Experts of a small language model: vocabulary 8192.
Below are experts of layer 6 (counted from 0) of a mixture-of-experts language model. Rows are named router (the router's row for the expert), up (a neuron's input weights, with its number), down (a neuron's output weights, with its number) and show model dimensions 0-127. Each number is 128 + 32 x the weight over its row's rms, rounded and kept within 0 to 255. Numbers have three digits each.
After each expert's rows: a language model's description of what the expert responds to; "mostly gets" lists some tokens that are sent to it at least half of the time. This comes from a sample of Wikipedia text that the model never trained on.

# expert 23
router:175129141188157138158129086136066102142085150142127144157082147153141141065091137105139063144170102121157134113107120164097133149136126097149175137155133103067177102125151080136101193135089115151140095131154139188157222159142092131149127134195190105128163125137107091162094113138140148162117117091067098159127143113144090152188137099088197121091100135100083134123080100144128109066080
up3:138109124127149115157136118167109160148074146123136161131128100129083067106115125163137079109138122076156173059120132182108114108170169174142140180072123118144175189047089191093124094133105159172167129124115174156147148129087154181115070111177129091081117078179109173109080061123110090101138094183156097135133169136102138098134134125127118078095107122118104090147091141132102130088172
down3:159144147153118195122201105106107123133159143158152107139114089141116107126093063128125134153124119135156137122070106114155149098126124123093135158087143136237114090177096136140146142184164141212125141191148167138127084068116163119107107076123101099154108173128125120158080169141141152090096158155130111137107096151103136127108189133203099145163157100165068094131142200130102067141099
up4:087106152144133137097116130202096153157135059161164140175120121128172111123116094148130105091101150133191082123102152144102134128109130140144159090192158138122139224135101131120104048169189142144120083079087075076062124162138142080079135120107139112103142119103093091117124189104138106108118103127164076130158146102155109159105119075147151115057124145189123173138147139110117194112121
down4:163132069118140135151178142102183142162175154209120135089159129175113051109095115071174101094139090099138073142113148159082111062159110156097131161117095092135164147149150113110132201168133095152173101162118153177136117151145134152091104126167077124132068186100078149158140059106113147165140140117112099134118089163098133150089129158180123159163126067113143116113126140190131127153144
up5:188102115125152156132132126064124095179131109158141124162186096133072151155097130144170166174067138128089110123197141128135132176126179135158109140086104119110162119174137093190100153153116143104113099203097167138157152115102144169162152110128164126081158163127189030122107119164116144109117135051172165122093163101092102108109117118148129138136130072099068117151098113101163146184149
down5:167095050091179154110099128081167101117202096155116158102127142118157191166092125101108126154082185129106142126205160104133158103125147107064164157150187126103127140156148080118141115104149069125087151111130238118148160080069136134109164145121169103153110109104152080158135109100088105088079103148082138136137132156133125118164085130081106145119123127126146110175086159160088138136126
What it handles: Letter fragments, often accented, inside foreign names and formulas, mostly in tables, such as Nové M-ě-sto, Carlos M-oy-á, C_{2}, IPA symbols.
mostly gets: "orning ", "MPC ", "axim", "ENG ", "obile ", "iddle"

# expert 19
router:160157161178124133120164126150112092166113189133164174111132152124159132109129143084167059150155112075115153104144140119092157087130104108132183113167095124088199064144115138155118184117087170155166055099135123145174204139103066109146095105164156115105144158163132109132099045147154116126131111139048147129110144165172091179124115152093148131121112169107129150105105104081167095084143
up0:104146131100196113164112164139110120120117101122128071064114152109123128130114125122165156137184144034114107163140094142111165139082138143128115162093098107182173117129111166139136094129113069151188089101085117121066103157072134112078080145069116090167102181109084044114085112121151116075130160097128112127123160122138096170157138102094136112131167128131210112122170162096116125125192
down0:132130133166121121083156138202154146121118120115143130101135132057075118114113119131155138129064147077141200189146150137144116163101074068124066123141157115105132151137129194139163176142099123151147189099124099168113149119158101103175130135117109099131083165137098140142098159118147113139142095115129124087061176058193108131123197159103079160083112079096124125191112178179093135114151
up1:156172183155062100090176185141131109079144106079097085103127148160090074149063107104101131130164118116117136097128138115137127126109069090130126137143120125150091103153091146111121212118161146197111078095122152190167119144122123196153088155126168092129120162145128089151137134132130052061093089116088146131150178099153130171136166115169102148146173160128129114147121152164121110050159
down1:126182098121147131155156136132115167114169117061142145083102139132092124108119160095171145165101138136134148093147066098123107108125124107123134076180205182099127107152162091130142086090092065116136140085082151117067172064073154121117183200133088117107136139110127110166093095135099191161127163106139171069131149085125171137132120176110089140112141060046117119110126102118112131127098
up2:115122090090144117133176079085162119138088062110157159100089149086125133110119114086181148098141107130116103114151158132085096083104076083087070160087126118094203178122177095123149132066121137153102194090132122109145179188141112106145121112141105148104107135156139027102112109122106160118101115144142169105108146117165102100146155174153134109146112114087134082120230124096123078123128
down2:132082125112118149160171156074134105115096111123139110067183114146172122140113166148116170134130178101120161088151217099078119180165140177131133150075134156161131119171096126117143140114151107134099105098151130078093134167119118038104156109102078108156171115136130149154132187191184185119102199138133168106131131107166136146123164138159136154092153122146069157167089147208142139097106
What it handles: Pipes, digits, units and symbols inside tables and statistics, such as census percentages, ISBN digits, scores, and the pieces ending foreign names.
mostly gets: "})", "lig", ">", "pm ", "lb", "GA "

# expert 9
router:126113173163201146140162114133095099150101124147170154170098104118170142156074093102163112144182084145104126156175095130109138127129125129150148138149137082058149112135156121107093115049072103152175110131166139125135144143075140071170095118157156104123113172147125047160120101132129150147151127097156111139115131137178048166178112103104225129084074129124129146092105082094143111120186
up0:132126203093146141162112157122155115103149103139118180132168129104144151115154155097147096133080097136164131115066150097122114123133143101146126070148122072142108061134128127217181111122185073122096107121131072144152118130188156128122109153182147130080169079148128103127186076084133121139072121143116048173136155180184155084159156170120138161087108124090171114115127093135127116092186
down0:134159118113060151090142143150167142065148150119085116120117135121110127104165135160098072120173145120135119117177074147156139109099163088126108092111161118116098149126142134142151169145121120125093073025085085116127167104137098173120140163134151124116087076143066086114136124100078175100158153082105134151129142112125098132179163155130066147106136109100197073123019120073114095165147
up1:107125115139107084128117147093125160102094086140115126125119078115130120131170133066169122170118083135112099124134145116101104067124091102181163106096191117155123160073177101089095075167083117143136108094161152145180111146123071132131160155107133109137153135137119057142158062163173172122118055157204101130122162091131103202092111159179138154143077121148149071122182088105099151136089
down1:162087131123146127129127132141106101148100074117069100111124162125116126114115093147172156123190130146114172078094089120128140081162091138168109111156120113168175066130183226113106142114146146101173129134167085101097140086122126149062095119108121140153097114135135133146098165177135108165110127193148189164178167183159129164105136083112111172150180115174153176144194153094168177166141
up2:111153192109147150145133142201136101177104117180135113060135144081131142105097156141157143187102093152179102153094118102121104119156147126150134112192149132121113176101158109131156124042117066126130100134099156140138131170121173147132116166148143176188211138136120132108173110156185126150131114093117134125106128155143126107184106107123156159149180148232153187129094114102093162183154
down2:106103102118097145144146100088181181129149127190125156113090094127145160084110155138079103144110123122123104151071138197126096126116135180158154099142106148106146122111104168103093144136075192140128101119101127096123132149213145185097099180117156102157100133131116158171115113101156089168100211176094082212110125084121057136142154071131092164168121127141086160135126110091090152122083
What it handles: Middle pieces of personal and place names and non-English words, including accented letters and Arabic, Greek or Hebrew bytes, like Guti-ér-rez, Lil-ong-we.
mostly gets: "í", "è", "ا"

# expert 20
router:115161141149121104145147116211092115194105124125137138167133164144198186136112143144157080148160104161131161126121133168124167087173129079159141054140084099141147070083161103184088126113105175132162098101175098116148174132116107111122111124191137129116124149146161117117108044169148171160127088089104106143107177153144113207146120152103181072078103125108095129125084138100129127079129
up0:129105098142155119107149130058132127180148128076065144138146149097164144126130120160206191194146106181092133092121149125126113163137127069124152133128175118162097135133081127185127140131135119147106178136087094132166113190136039092142085089117063123144136165128110136055126114095117130090106104093076118119115111178072084152183104174139143083172106174113113105129147130105095104087146
down0:201101086129209100123118125151140124137132030087116079071093162121119128147161116037079154116137139109132132112157103173137188146144163137132152059127111149143089096088169078099102138143088126154133145148103153112143138150152181183087122091124138129148102171059130141167120123121116147134123139147112151137212102131182128173175093110110123119054137106146108105116105150083149147150101
up1:136152140126080127139145136123112120142067180128140164129137081165084073099107092090156086172145091122164100114126134081130071154124149158121105110089089133144149064114153233142124187139123094135126118163137142085138070090152085112144141042098133162135141127156135132113091130131156133149158103136118142166136157165187161206157155128148112119098126076133173094154124159199071086171096
down1:125156211150165130161118120160143116152113074167140133163143134115178151164105128101144134120115128124075156145130161079096148141136076180105173146115207158132189143118097123079126127151183229105088175081114125132155133126152144139145103223130092151157112142095156163133136165160106113113103134128145153065126144126113125086092132126077128156112168112147089140144189130127114169104221
up2:124103122114076105116164182113096115103113099137133078136084165090185103151133066121100127111123119191127146129152102180141138077127093124143178128135138110135114123114165112114165091149091154137120139159159174135148174068136138158108125076146170239117129182128179140131194126143161135086148074131104192125072054129162117128134183157168098068097129124122149143122118127063163142088107
down2:099135126117104131121100108098118051141184124120098128150104084125071153093122161159125105125090143124179109148162118171091077101171159090072118068187099123183125172138118152146139075086123095180106112178107080073103103164068135154166169182148160059163130171140095107098135149140129125191140134140117132123176178087125145129124189131132171151134140193091090130128147141140172125140091
What it handles: Word-final plural or verb endings such as -ures, -ations, -ists in Adventures or payouts, plus opening parentheses and pipes in lists and tables.
mostly gets: "ures ", "sts ", "tures ", "ials ", "tives ", "ations "

# expert 56
router:171174114123149175153174091193102132169060162117147134163111126177128167127117147101167103148126125136118155120143091149142155111149135115163176078132084127062152118102132118134095229105098158128130119112128086112151196176131070118150134069159138115081137164158128100177128122192155147155123091148060113171086177137152079178117122086096180086107094147123110168090110097112122114101118
up0:084077084117091113075135176140105109148147145098104111057138123122187111136144130154113088178053117134132139174169074084143153072127068149113142116119156174109100154124165118137084083113150145122149091117154104085129111166143091125164150107123117114126089186171138131094180094159125104199129185110066150187127093085135116166135137171172098075136141114084140096079144177118088120109094
down0:155128123191112099061140143113122119114132101129091112119140144118126145133122144127125129100102170129174094132141120098111127113089140149117078137101122058129148144178097136134170120112065185075155103150120102091125125165132160149062150200145108142142143069177107166137103110059153183048129082081207076109130113061117189114111167196109143140146129117113139096099100161162103162179122
up1:171092166102136102130136124096153120111073146079160151117162101120135119155089086185123105127102140086163108056119186143100096132142133128108075174125134134133109121109142128126233105077192137121180088142134140146131227092159097129131063111176160155087079172158129130102126128186114118109062089141162145107182103134135147152149090124112122087064119130102117122137121124119070129086147
down1:145092115169193105130153127081130167093132099123105080154115103113145117154135100099136185131125109110120110135088133091137127082193119147168109135110132132145163135084137122116140165114119164072084198152143129165173197119145128100176112156085088160177090112158165164220097150147144147165150156109109096117084142081106158125057132141130111106159142126088127141084117152072184196189181
up2:177104127125170175161137134153094131113078172088147098127138133151207128170132099173115121075180114117115164157107152144132125183168116160178135165142079137099107148121162161106117169090164156153121161070049082105159170141157156134181132142134089126126132159146085127112180091159154160077131164128087187171146086088140149112129062149091158196163170159131102134115145157094140123175142
down2:171121084119094122145153078126157142136149021161183113105202138102094136109126149097158156162060154156125134122137128080128126142106168136124112092109139166131128164082058116126147142123129117152177127174127110169139132133138055106107139178144138168116117103162108145125122107198076120123112113067091081146057103124172133115168176165105138095124084133095172085146106065117144130201131
What it handles: Abstract or topical nouns and adjectives after of, for, or and, such as life, health, social, rights, power, education, music.
mostly gets: "life", "social ", "medical ", "music", "health ", "education "

# expert 0
router:138164136178136137131149079159093089217134133153161135161099149185150130129143186101161128138151100153130161124148090113147173091131144142189153057135091122133148118080202099149108125115106158198137106120131068157132129198126116117138123063135190119096167128146139085190117089181141131172123130132117119156102190137130061106135083105145147082111134178112146159121058088130153112108138
up0:183161130150130159104140127125143120143189174144103059150140101087124166135149144141136076138109138087054113159163107123115109181127157122139137156139189116094114144092113048161091178105111073100135136150205089080097155104082120141079123120113079143155108124092117116119177088119119100086133116085113152153160105083131118188147075175121076120130202091126066118120117086137086163095112
down0:128215089110139116158143207129161147158195107095124167164146132120138153146147118097100146107133052144175140131086075106184138075147087104108152159110124112135175120125122065152134122159151094122091080148103135127073129102132192103076128096133137105111133088163094175111162150107098154108134082112170207199124164123131163085157123122082134128089103153136098138136072156112143189133094
up1:085146139138125137073146131105099108099109172166119124141094124153115116182137195148127158121076164141079075164121119156094098099105134113061136138140172196007181114104166076137054129071125137114132120185125147129148125166096084116119093082077130104052091104152104131120099131142078097129141129127121152096091097105155129148126132112151067138128157171087125097168145141115169116104150
down1:134093111137081112124141109179177092146139161089126123106147069098142146099153118178122111132181143133104183092104115112146152141121095098164144085130172089147128139147146139124077169196146056079139108057108080076086143160108174162086158170143116078146148171078119098138141130101183110122149121091094094173137088109167191090042077095115144124135143126139084101135155150095129111131083
up2:118150116108085094161143111134089121110125136008108123119080167193097146160126130131156140149178128133100164170106125117137139152153115092110160117093114160117121108073157144079103094095136089131125097158079137092130092197101117071197154135115147068026156129134088076122170060104119127113102149102131171105139109159154133106115129159139123122106097154170070145112147189132134107079139
down2:157127144156188090068060180133118157132099150184132110117168134083117121069116138118135101164132137109134166097202190130126091118134113182140124157138113083150136126164039105131147139173163135089155121128165147156172128060116133112102125070183156127180146162114184132164107206154146153119178124120128107110099155138099111169133141143107173138107103106051157105144107098096098159108084
What it handles: Possessives, articles and modifiers after verbs like expressed, received or made, such as his, their, similar, same, different, a.
mostly gets: "his ", "their ", "similar ", "same ", "His ", "her "

# expert 61
router:107103148174172162088140123148090121115070163109164185163125127141116151144113158074152123118156110170110156159148102152111127116123104156126196114137086130105172102131133069166096206100065175145128104088136094108169162165140105104126128115162154097095146107128141104160100115133161213135175138135101130130055110162187058200132131111136144091109091155114124153059098115112090096073097
up1:181108151119147183118097099081151163103136104111080133152148149142139121135094159095124117157109122082140144131166140073108114065098103168115113115134168121166198175105122107093116094127150126168099115117173132111142098099114167124109106159212130101124136146124144092138128137182142143180150108202142108115102102148106163076106089108084140109149161102056140170186079127118048029163155
down1:084137134122141082109123143121107093102149100161124150176126110131082091123138180132124108074132115204162125154153151134106048125085195157118134163153143162140143118173069152140144141139078124154177115045127097095138104129184095120138079154139080075155166059135116142136180160109109058140056127135080106108150137140101103076118078117089082088140112122123143130086083119138129073121096
up2:085147118142168114115146135085108109095166117185096161139143169156143082158079104114125095213138106127190091075070077120100181149202156125084191115150174118136153066138132061184126074118177130095112125145119156108082135124126079054107119109108131113124126128119133077112158108162170154108114126121133105127137105182115135133119096118173129128159149102159194102189093131127086104118156
down2:123101151198099167145114157120066122148127160110139154160085104131124109101135139117162175083147161217097154143157179081152141128090102132199134109152171158138118101126124105145132165088097131120098056108142125141134123115150175162153136157100119188183083131193140136150133137148136135094115117109104098087097066143092169120172134173124083030136081122160144173133121156062165133089106
up3:134186149112154041178127153071154173162156136054120102158143129120202111114111146106164119154132158146102140144109156180149064119102121092161125088142147199106106132156096135163147135105148114130118098128198100153115103114168120147109174129108112123166121033083101191091140114108113095177116098086128151120190131148098130152114103129099141183126110090102117163161146136116129064110065
down3:087148102133098152111128192130112106138117085089168180146143101123075145134135126132072136135093105124155112149117062100125149078106128106139145180142141139158109090179138232143141142116155088199089132133136201134109178132132157088134145115127086174124126076127103168107113139141137177146149156070095122068157120135143080171161145135145113122120083189095145097036166183133095160148135
What it handles: Word-ending suffixes like -ed, -es, -tion, -ers, and common nouns such as year, season, century, album, often before punctuation.
mostly gets: "year", "However", "season", "century", "game", "also"

# expert 57
router:155188157175153159181132135145100139147124161141166135171100170174156128067136173092209106173184139145126144112128145176126156120171132086190135107162101114080156097092171124167074181097060146145146098111150105101161152163130086108155121127174158122138147127127123143140120081168142134174144137110094105151100150184145062185133097105082169110103073155086119144076110152110134097082128
up0:138129156083160104195165184115158151135120087114115118138121096095072148112118134144152176150130113130151154150153083094139100141145091213165134085086110172176147124161231129131117173184100160157151135106105076133062153115197114090146104158142126175104102140154147065146153156128039143176131146136158083088076102091165098131118129095126169115119098114134163132103146101122131128134157
down0:105109049161046152116092164136140110117142129127158093150107141142171115174177193122119112167108172160149133138114120178149207204082145105117102182154135095076116177179120122151143111130165132118183099164146163104101159075128149090121144131147119198152121091085109161107108149140183114111124129079131150129173193152095155153129131124163126154112145153179109065114122177079125146119148
up1:125110190138135113149121140152111159159094088121109136087155109170148145127131087127148112112101070093145151089172133120093145138141110126148223164155046164198121126106145133136068158055105186119133149086057143171135097109061133131123131161149103182091133103112090086126149119120115125095053124119108142104076083124169142133133113102070115096092140165128204155112182103122154133111122
down1:098124103157154123157051130108177148132088145076164129101063047134129107099116093143087126152094123137122125138075090093113102181073154155069086103153143085142111111093110101045121114122139135113121057110132125086077136107151144145119079100101141093162167109115147152168137120111141083155114114146105169150075138106147191098037135159121087085095159144169144102079120177131122137151118
up2:143163116102150134106162143111128111126189128194155163143093141188183211123135152143122153151122154106180043123146142135158111121145141093104136069172135103107134126175129107079061069109157133112113084121195141123115170189131150122075076183109165198148126124148167137157168091091109107134129111189172146157119122166129133118096117074111113126137070198155141132129121106161112136117155
down2:141147135050115187181146125178156115149152147169098108101152125100146118133170161106148136143183097112127146103120153079123113085167243145187114092111088089104101145117157120116127196141103149125134137172108147143105132097100171193156129125194117164167122132142161147079125123113140116110144120147094087153149137153169138111179155126121128146107075206150154193076139185106068107129130
What it handles: Byte pieces of Japanese, Thai, Sinhala and Cyrillic text, plus zeros, digits and punctuation inside sports statistics tables.
mostly gets: "', ", "! ", "の", "!", "Yes "

# expert 49
router:151173128118138140141183080131072113216073116167125167139112182160152195121118147138123144153147115106163112103136115174137137104190065063117152080130115068111121107142167074179057138102109122190144103131134075128172140134106082078122107115155147105108156197144153128145131055173172156144148099116120102160085134136132124129127126105113167108121116173090098190133084112093113126103109
up0:105131127109138194092141156095162109089078141138088149124156177103089122158180135117193106156176122153057165128066123141108160091135110137125148100099104101123129054147160109129166097120123154081100060132107159188142129092107151107132137103053171104102130139176156082174151092133156159153110169149152154103103069187098125117124134077108159133087127162125165136143082111106067143154062
down0:190177066106192111122117159111096148116115069166130128146162149128171102166117141128157153077189119065086145173125138177142088132153093137059160140114106169154138123145156135118179163147130155110155147190132141118123118071116125078080112168141118090153143144099126151154140111145068114129119101201149196107116137152157151123145119076078142152088125173131127108116157195094182198135155
up1:147163098088140091117126172152141088158219116145118182122182099155113110141064142121201122096111090136131124165153132124125171186164158137100112121131150146148159088161123143166207094140113119102149085182141127138075089139129130131148129152060198153158213139094111168133130138159136154210145135135117086170108162150133132094050112133106142112146163127143164156136135167134139167081119
down1:095114126191128209083084120143123109108117180112117092102048116111133166084174154133118125123124198180084106034076096092142108160126099110125122110113112131088103204131122145095104142149106188123115161078059123147181143121171123171079165109157083126169123107147156158156148139125099120102101152136158100168133082162132093079154105106159098135099139069130154126148135141122153121169121
up2:093086178128155160196053153152165129105118156158139175217111125078099074087152139126146174104095131114134160108060136133138092174137080099167119130092125136122061114170134128138167109067134147102181187133133120060154131134133132206146095170097168125153150124132130130058072165083132132073166149129165119120135162152125119079100137141126149108163105107124129126087142153116126133162161
down2:142100121101030112031131081113158195133095134156146135071154140212124144153142104091099125078137123147099158120091157111179109090171180148174160091152132137091123113091068104144129120088158094151123121119093139126123103156132058145161160101146116142139138189138132106146118109130098125136074174110078117171082094050129112096126163115174164102097147164133151155135110134177146121115115
What it handles: Prepositions, mostly of, in, for, from, during, especially within titles and institutions like Secretary of State, Legion of Honour, Bachelor of Arts.
mostly gets: "During ", "of ", "for ", "during ", "In ", "under "

# expert 5
router:142169155141131182147167099130101105165127132149137147136081117143170193113128182148141122164143128099150139100127084163124149056139116096122138064173107122086127138102170101161055143084097138170137085146146082141171178183093075111131120124146189128080146160149153120175150114151118144141147128120126103186063157135136069141125135124126122061114106210120114187094049114132110144072120
up0:099115183118138134110167134116145145134150177107125145130128102164099116159153120070119141105161109115123187199103163132128136154157117141164093129113145167117151135099119123138174145116128120077118154129115112087115186167105112165092242098117108119079185133152084113172149131134096130147196051082085150173140160124111086130094134183179153089099148117158165108182170180048111139108144
down0:185159134128134097111138089140143169089143097094118115166102128139163125088124112178085158137200138111108144111098128069131135153153136101129156149103159100130130113113231126071090129084136161158129114135153157108122179200101159108139131123052150117187175144082137114122139139135094061116063135171168076157111069115106134155079122076121114139142065117121130135155114123147092184202148
up1:125121133087093094079160136147151080130114126152104141105083146138174070052085101144072089148091158152128075138145170156162143186117135110124128144123115154123160142155119104163115139172123096164133185067139084189060108075075125137104110116140194151156103118095166072150076129161167130098157129086130128093127112136117121082142153097166149112190123102173177143149093093128187070119111
down1:177154132075096158165090159130142187151094126144158085092096151106145137167122110076175189094085121084128154128130117113115123122115119157132138050165136124097130130111171165167127064139087170155104167172049129147174124114193084096137169127119109130126102123135110091191165083131123137099080140177134160103126118129159146116113142090091135159126188139131164100160126152114128178239122
up2:123178170191121180201063136170128138026109150131127101110097122129141132139126096090142194150125133090090095102159112115109127157165084158119151108102170183104111132086075170175124129068144163096102080127100108080145120132136090130115163159099129131113095079126103091112110107137169089154051147152067136144146159133142108088103119099068136162164142103144139069133130122095172114091137
down2:125058082094152139128102114113074151178103133096162152140137159130083069113159119143132114063128145150130185117125123115152137115106219110133147111161082108160186157153132194142082097178145107141164131137152101177113087114139126130135103132156117106150139159126117090096150068163059176102177095135150152053138100138104134174190157168092151172134163139116151106126118092115125126125034
What it handles: Prepositions following verbs or nouns in running prose, especially to, in, of, from, during, despite, as in prevented him from, moved to, based on.
mostly gets: "During ", "into ", "during ", "Despite ", "despite ", "after "

# expert 25
router:170176135155161127098103124141068109151091150133114161142099130149160131078081138077168106154179054138162169123165119143097162131141109095162157100186134139100121129124128124136092207102107106150139110142170140202179186139084106098128118093190154087115176126166141087184068104152164118140123115108085107176129167127186112163185161081103147110089128165102114163110098095129136114081114
up0:099110110095103135107144116120154140148073067142127149097152129078143125112126087083090178083131135135184079112131097151118144166168123146207151073222146104141143112154109155205135126121160116168126173140098119108109144163137077099132126097065123161116025134092142133149140134108127200168131189097137130097081126118126123112135136103165153083143170147124118121104078189172109165157108
down0:099061118166126083144111085108122082115161162101115148094115150114133125160130127175214149146137123094091135164129131162100100132093124103106188048137142084120110123123145046192111153116081101176137137100104117094083169145134103165094167193142100136142165128060137088067104097103137085099165122144129133143141170105078068127116126174183123131091093141149100139126103147079088179134142
up1:131153073109102131113089060181079126139125121156105107103113109136142071158151085124151193132193154077166142090183067153104077099134142191102103158109156145134135087128164110127071103090105119104107166125134149080107080146153110134114133136122155152123128134000112102129071075159088117136122105117107173111092099104104153145168128110112136124102107152128097110115060170104092124162151
down1:153117178073189116091145096069150086171124103102122162135118115149157117168195110103159137170167135109131146194100125084151121165131207070160109086083186095140157148116155080081113152195077132165113090120140132142161149153157147139135165075101138144148105175158096096076109117093132117081179096120112118102155120150099189150096134130103133146125090153101165117089115068117083109157102
up2:120068152152148127129140160159064118129116179089165090189179124126137074125162125116072215113116115090161148152073126150091075121126114078061168132051133098140127127116119165130154126132108103124153098134168074081129121171143179103132138097090195132083112078130152102141162129179122113137136087149118094114138116139102127133119097170131098107110181137181138087140109101130040157179119
down2:140122115154089153109108107123185097171068148098087070118111128084118165182113156102139097113094081152108095125104130150114103108171138123135162159122098119130081113117167188143169114129135079108144202155086122186140183135095129048121135120095117152185096165072080121142162120137113111110115146119135076077101175108073119140105116137132105134086136112163167092123131138137100051227097
What it handles: Word pieces right after a capital initial like M or U, as in M-old-ova, M-axim-ilian, U-g-ly, plus commas and dashes in dates and scores.
mostly gets: "igran", "iddle", "axim", "ateur ", "orning ", "pm"

# expert 58
router:140131156156196129179137103162118108156065141164131156139089146160166157062097119131186102183171091139161136135146084137108151094160133113133137127188131121097186159113151093103080129095114123141141067115174096109148168150132092090122103127204128107128121125175134070158082123168105154178166116097135083185055134159162079175170099140106165095098078139099120127110132089081129097112140
up0:146056166191134112142174103165136117212131171157162075124059127111150106160119088097123142194055169109105139180068101140129161131130112136148138143098173129115167161116110127058149147105074097118099090072165133164099078165147108120096161130201157141136130103104153111130166093096131136132115180142078111129111119136129103154101093162135119084095164122126149154165149076152077138134091
down0:117217082106131099079104121129079153165119144088172135068122113163129108180166141141066094134162137075111160145119191107104142157145155121136091117120108081172109110137157129201118114157076112108095116128102176159167156056136179107107149110119166104183126143131164128155155146137037103119128101134111185135106080129121176108197118108167123169105142088154135173150126144097153110161089
up1:140134101158172164135113090126156095174104123084117195127124155149075116148170111038120150150119149143121154114172138097148140147223074113146089125145178144125154102145143108095143129109121132147152092107157084133155145115102175093125090134119203108185157134102096105119112140119065165115104088097176129151042138117079092166150121082162115166125142113159158136102127096103048091085090
down1:142133169149163120088161158115137102070129044124130108161197092097128058080136176185061146070090159148131112083098090107160121124127141104137117163143133115103126107115135138170102155121175154120128142152112119127156108152138180136161154119133166153136149128182171071123102173169155129116054188177169128115074097076147116125065151129157098135124126130122126110170132140089147165062066
up2:183120148085085108105205130114163163146145132082127171165066076153110107141155083137168122103150202120163200100162101130148147166143120134092091070112125158123129089182159146109178173073167143149139123139158146202139082134173121090100191068128123153106087098099175143118102152109108141185071119117105107084154096117136136126108124113116183174168112154116101104142098131152148132115110
down2:137108086200097157090117124161079120100130118155143109141160137107106165106118149140128149153155106142096146175143123090055168145115152180135122152133118099189085156101134142129049094110128094088143132162177163077179107124132160114129108187128142164106126145096054201097148077129185138115195082125150157116121121103095116166122070114192165107097096109176070096116138139154175131115099
What it handles: Final letters or endings of proper names, often before a comma or period, such as de Gru-y-ter, Maru-y-ama, Chaud-h-ry, Gran-ada.
mostly gets: "olas ", "ican", "ophy", "ille", "ges", "ria"

# expert 18
router:116156132113206128136139126182119093132093130173142177136112119154156131126077165107186098152168117189133145132169109161083146116125118134117127128164105124138146086079147129143110190105127107125151117140169110175196168120093083100173131115172142049075148126160133110153082073137140150133129116110110097208128135194150133188193127097124156062108118148050080127094101117105122095102158
up0:123188098154105176138116144067139073105142125116094107117071117141156130135117134133124106161090031111118157107102128111103146099153103115154151145147153078108112139184104109070112063160171076094146114121124145108118072123126187135161153084101141102081145047096145097119139097105141093107110168177085162172076151134171126109067109143133115102096088160090114128080145151173105071078157
down0:163148113082123116132089136114153104125153153134151079185166163164067129115114133056137107137152158188097107077112145100100083082130159135120113150101084091157142107094146097112176086083148133096090088111107143153114157069085185211129117145058134116142173108181135117112149219184164112120136140180150121184153128141159163142161106141161159119149125096090113132141074169147118141160103
up1:102101113126159065085115093137122109146113124133088076121106201133113122103139093093137090185123121136132140052057117104086144165137087099124155112123077193166156132099096157140146134091148138136190121129160104126147121142099156101155143165124113090162093135118096082055041076100149150133122124102090108173086173116096174100046157116098126138093149171153078095103147124147097100113158
down1:109144125137149142189146131196171100108166087066090163121149119132113162104140153091125106132112081080092151098116133185130069129155153153107118116117125109156144159098129145155134086151110121142135130187078136087090079147198135136140156163067147128121111179194158135158153191147199083159123108151172108112071050061143125121112156138183093161177118147172139136146122086092124124114103
up2:128143179129098074112057124139112099109161131144132132128107137161119108109057122153100111068134135148148123132120098180127113078109102130144114115116080196154077189217140115101142138098130114079142071136133159175147136076068127082096131135114156104100191125129139179193133128085124104169148124120143169064091131097134180152144130115042167131104084149164112125167102112115130067128099
down2:106116044134158131160105180150126187166142151115192137109118094145129147071086115127105107070096162135075119138125077109071116194131089104142172115137123170109057163146153118159132130100076158130170114169140126153139176150144181098085147120164144144160129105156124179182151133119125162104054166157116110164113052161113097154151142092155160129134141098196119121142100118085131127152188
What it handles: Middle pieces of foreign surnames and rare words, plus dates, decimal points and symbols in tables, as in Ser-re-au, manip-ul-ate.
mostly gets: "----", "Note", "Votes ", "ials", "uary", "‡"

# expert 29
router:160130186173165128140149095150137108152128119149126135136148169175165155098120190156151126150183104102126121115154094184107140110115137115157126143194151121080154063088141111137097177094108152165151106083169128132143157138099086069133129117231136116132125165159174099145122129157156134183182083120065110144117152152167090119163112123123132122081077152130089125075135056074145059098150
up3:134170214140140170157069071165154089195113104112122105094219110171115151126118171125213163082134172129145091133115113148130156190156157161195146086122140071118129124144105150119094163138158147133079195107218135135150129143140092106109141144131120085136141126132142090110095115137128148178147132166114117124115119136169088086087139195137117127097131117099151100184166141122101133132155
down3:103137081136097134159143059143160138055120127095098186151105160149140151154200141151159158101137166133126117090115101103114072121123050135152148162109098123129159166153192116120092114120070124130067148084088110125129175120062098125136095147118154142134109130115113140160134101065002090073124145135154132120100153181112153139082146147096148165085089145100142116149119183151129134146149
up4:187168103142073136110077120103081120057078108112145106164175128133173155120123135099122125123117111205150182098145130142077140154150121124189104096105101237186138117123093103083110115119130134096120121160157152109038130156145138144067104122116134115109176100132089098164082169126105097179097117108147086128112184158108141099092135128109086115123134162193123114089149158107082133096118
down4:131117102095090100163079085116126166172090163101124124067159123131139162175103157112164156131117112140089155120116142145231096178134115117125131186161143110152152173144148138127192159144082153129149125129100127158153134116102068081160148160150106100175107136100128104174155132136136105100119142098148165149090122094132100092184121219152116198126102135126174187078185178170151104096082
up5:169144121085165118134149134113109150172178165159119107077126118113133149176146170141135135094096143094142075073109109148107167068112113075135070063101094150078147139106135134142169113142215115136149163081057102154098085142094073140144082116165080144161157086133183142171136184143147156110083145145078145082148145128172128096127165173153084179137132164146112163130139152159110169147163
down5:194112112106189122142140165117029099112095147128125134105144098142136088093127116114173124115163126107088133176154167086095149077175087142106094050152115116143140167084094105107156133142090134159088065121107174094186085148138127109141089109077138138127112166115109113137149144170114131148157114088193121160122068119098125180105112102116157104128078122081104195216122136116164117158114
What it handles: Word-internal pieces of place and personal names or codes in lists and tables, such as Middles-br-ough, Gly-ng-wyn, Gas-par-yan, GO-ES-18.
mostly gets: "well ", "Angeles ", "ng", "evel", "lie ", "pool "